From a checkpoint of a small mixture-of-experts model trained on Wikipedia: a shared expert of 64 neurons.
Below are experts of layer 2 (counted from 0) of a mixture-of-experts language model. Rows are named router (the router's row for the expert), gate (a neuron's input weights, with its number), up (a neuron's input weights, with its number) and show model dimensions 0-127. Each number is 128 + 32 x the weight over its row's rms, rounded and kept within 0 to 255. Numbers have three digits each.
After each expert's rows: "mostly gets" lists some tokens that are sent to it at least half of the time. This comes from a sample of Wikipedia text that the model never trained on.

# expert 62
router:097160133139167093164085096099162167093130153114109109099147205147171170172058073090208153107188127082091142087142134099097128124077124124166085135147147074159142081141123135108139154130154145135087184103113173098133107087121106109176127154079107114116148155110157109163167183132096154141092165148144114167116050114130128122098163178117127131176193139107165135143108163116133152087084
gate0:085123186106093087174147081123050050104163121112114154102158107075134159145162097158143140122148158074156123131145137080164126176057151193148141102135089101107178170066164129119138138108124129079163117117115139122186078148120130176141099139141066094156078109128118165128090067103102126145159101134159133132099093135169186168135169123165129100164153135105110083166113150120185126103150
up0:129188086158112145195176147135147150103127145071131073111066172093174086160104143084146136080105098113093153184093096153147154108155154126112127150108136122193098082146063155175175132111097102128078076067150069123096140145138152092072140128127092150162145089129136122083114108113172124130103176110113111111142125083139109101118123170150153079129135165054175123137066107145106098164157
mostly gets: " released", " Total", " won", "aged", " took", " take"

# expert 47
router:112052098077150106100113076154117075137108117061106141081142121143115094112082105108147121164170162117151141140152136177133115135169091197119069135119146189095157213134123138151189080105086079138097100167183142134085122130192121100098156123110067184137119096108117131161153169082157109086151151130160127121147081097117138146166113128070144070132129103105131138131125157117159147075092
gate0:142107148095110123115142132159102127145141127158148140137093179124151167128089119145142133117149076144102135100172126160162112181085153145156038138115124162150107135140117154126153045114110161126199139119191141149086090113103152103132134170083155103127169059100113108215170145044078066132161097126121166183164097088117110201148097107143128084146148110117145104088143096155173102153133
up0:122190122105134098126105139119097110132092085170145194105149188093196182110127120112094099128103145090116119107149193140095074106085109132126138136132093104170149138053181132165164155209143085104153073119135100078120124136143137129124144113051103097097145119147096213143141063141146138156141133086157132072132149159171101091121085115147074134119115127124111157170151156075110160095117
mostly gets: "′", "gu", " Gu", "″", " bo", " Tu"

# expert 11
router:101196171139150073155174149145153091102118143143109134152129125133170124097130097104110125120117139159127060084170125145103127113094139106104124187135053158095164135104154138147171166138122173144092139111110126104102074062138071126127112079126197076098082120107134116163099168169148092155113093140098176176163170072206149153129081108121074113160106129128067124174193159132128131145119
gate0:042106233125156097111121132055154147161116200122091115141122088118101139091105103163147112107122155117088129125123066110119088117110128147157161175099153130157142098126091157106134071115098174156120077051110121132124094127110209163114159181148157156122099127159126127135094181163157111151151138050149149140122102131112125105087144167202142096110116104151186148134145128111150121091158
up0:141145067141092123137131061134143174178078112196174156153184143088131103179179137082147124191074096133129132168163174102130150148151194127126180183136124162148141167135169106117135162117110158115105149135173099148152138177086148109177112088099129107105096121121085090154176159132087148100171151130103138150128122198147150096156096096100151144137108111102128072180132151146131047165118
mostly gets: "\"", "]", " said", "ted", "ited", " called"

# expert 21
router:127166124145110172098125129127168155132177099169140155197135115087150078127142097119108150060178116151183078113123158165101113166126186117080140154107104165176111154151082156107160158125078124178127166108106135149146151116176183093119131110131139132086185136161172107117122197083137086125096110146113121106083180181107134142145111149136144180098085082125083111196161089133139127215140
gate0:152194097137121161099064163177095174088153129169140103086105095090128071122129139110167080146071085126098105147109156117139100085158104139160142092095079109092092104126188055184147123150092100141135215128132130190138115052109131159129183103132136088119157195090141127117089130127133129096144120138123089156143123134126112111148078149114078107110117122135102079172091095161111073145097
up0:111090123124083138115129106116114074161148137161121175209113135166093127113184104091113149111163150118175143108081103129107156151107100098141140130149136123097130154170143121107166120112158131075106173163117088088106156164175142171073088122142107138122092096178100080099144050146183200073130174075079095153092134117138120169157112143089117110176145090127205162083168143174090139117150
mostly gets: " France", "z", " Russian", " Russia", " Syria", " Germany"

# expert 44
router:198140122110114153171130133107105177131117123161148135148166124112156128137161157122109146093140134103143083119115193129132140121089185105104084133120079146099114146132123128161161168134123167146069114117109081142122165216157164137199167176086087071076163118174180123165061123150123151141102077108111083133127086180137112196089148157122095174131152121065101092087108068134124143176127
gate0:096090106102127144138186150112138154109140159138152157140173113118108136123107096087097168135139131067176189150106137104086117192162093130101148099050163143129122107093114136124110144095135140135125134112126138184137138053107146093110081094181103152128160114066169052102108162147149147086196101113128097137159192139174105190101162185209166132151108109128178128153153150138153125184120
up0:141100156111101152070107163113209093136053152107172130104141195107131155094149148120186092113084121106125075136147177102116132119140185112088043164130093091145078151149181132148082081112106143148152097099103111143115086113145134071151087122086126133179125088149103158177136106118063081047102152120177140132130100110109103100074155109133108089108124105108166108130148150114141138164104
mostly gets: " Michael", " David", " Robert", " Mark", " Kim", " Henry"

# expert 24
router:108097109104137082168100071142167134172066151190101093098138120118101108072083120161055098178117119099083099164089140092129128112128142139142116135130164129105185164159097117108141098162098058140110104073161101173099103166127099135085168107152100136203145117106132150124144102129160076097152116162132076114199086177101127172146118119103121051188146140156086087111125146126139162139116
gate0:141120086106096117138150170105119145097104080189112099154204139125143141099161107165179155093107108077144071093133124149150123123153199140097111126096078180103159123122107105181160111128135142136089128067165126137138147106030123170130159150129151102135159161090196150112121138125113159091137092109083123129130121169164093148042115129141151106149150131127132081065066181156095126067154
up0:145084155078137098164138073157136129165143144076142114102165134080094090171117108108143132122035147142139126071064199171158120086091146094112133098143131146149068096156095122108118065092147097146143158151163160180140108130122103152147106076130089166174120103123169131167086107118066106102120155197181099138101097129125134129125110217122099120134134133091088169120149129095123137131061
mostly gets: "-", "–", " '", "See", " $", " mid"

# expert 7
router:089171080111159141128112139102141115068130196078126099128098172113138155165084096131213132156163139079149148054104072129101088130159066143148095127173165105156083144141067132146146116122139133117141183172114160074141164074138133140154151083147117144119131131156179099123158171101065109127134168121113126129140047096125141159085138170133136147149156132142112123152108130210167153098075
gate0:131136107089144071114126195136148122101139187135140163054102118053135100091114099109103140099177140145171098103110132175159118159137101132103072108067077176157148090125112120101149092098120129115121083158187142114101122145130140101122145092066180135111078185142129133153142141113081118073207088111128172031120137081141147153130096100099103100105116156133169115108090092090166125115142
up0:123109086161140104098048116101137149095099090129164115108089134170181152106118160206147141123117158106126139069129154126079143118144119134129134185052130091144112193075176193158117147146140195156168118152132132149171113100091161103115122129089131155101168109081186146097147173113131113156138168155123147101152093125166175118154160145077174166143109195207127170110110094108130128160133
mostly gets: "%", " population", " area", " Location", " Total", " Coordinates"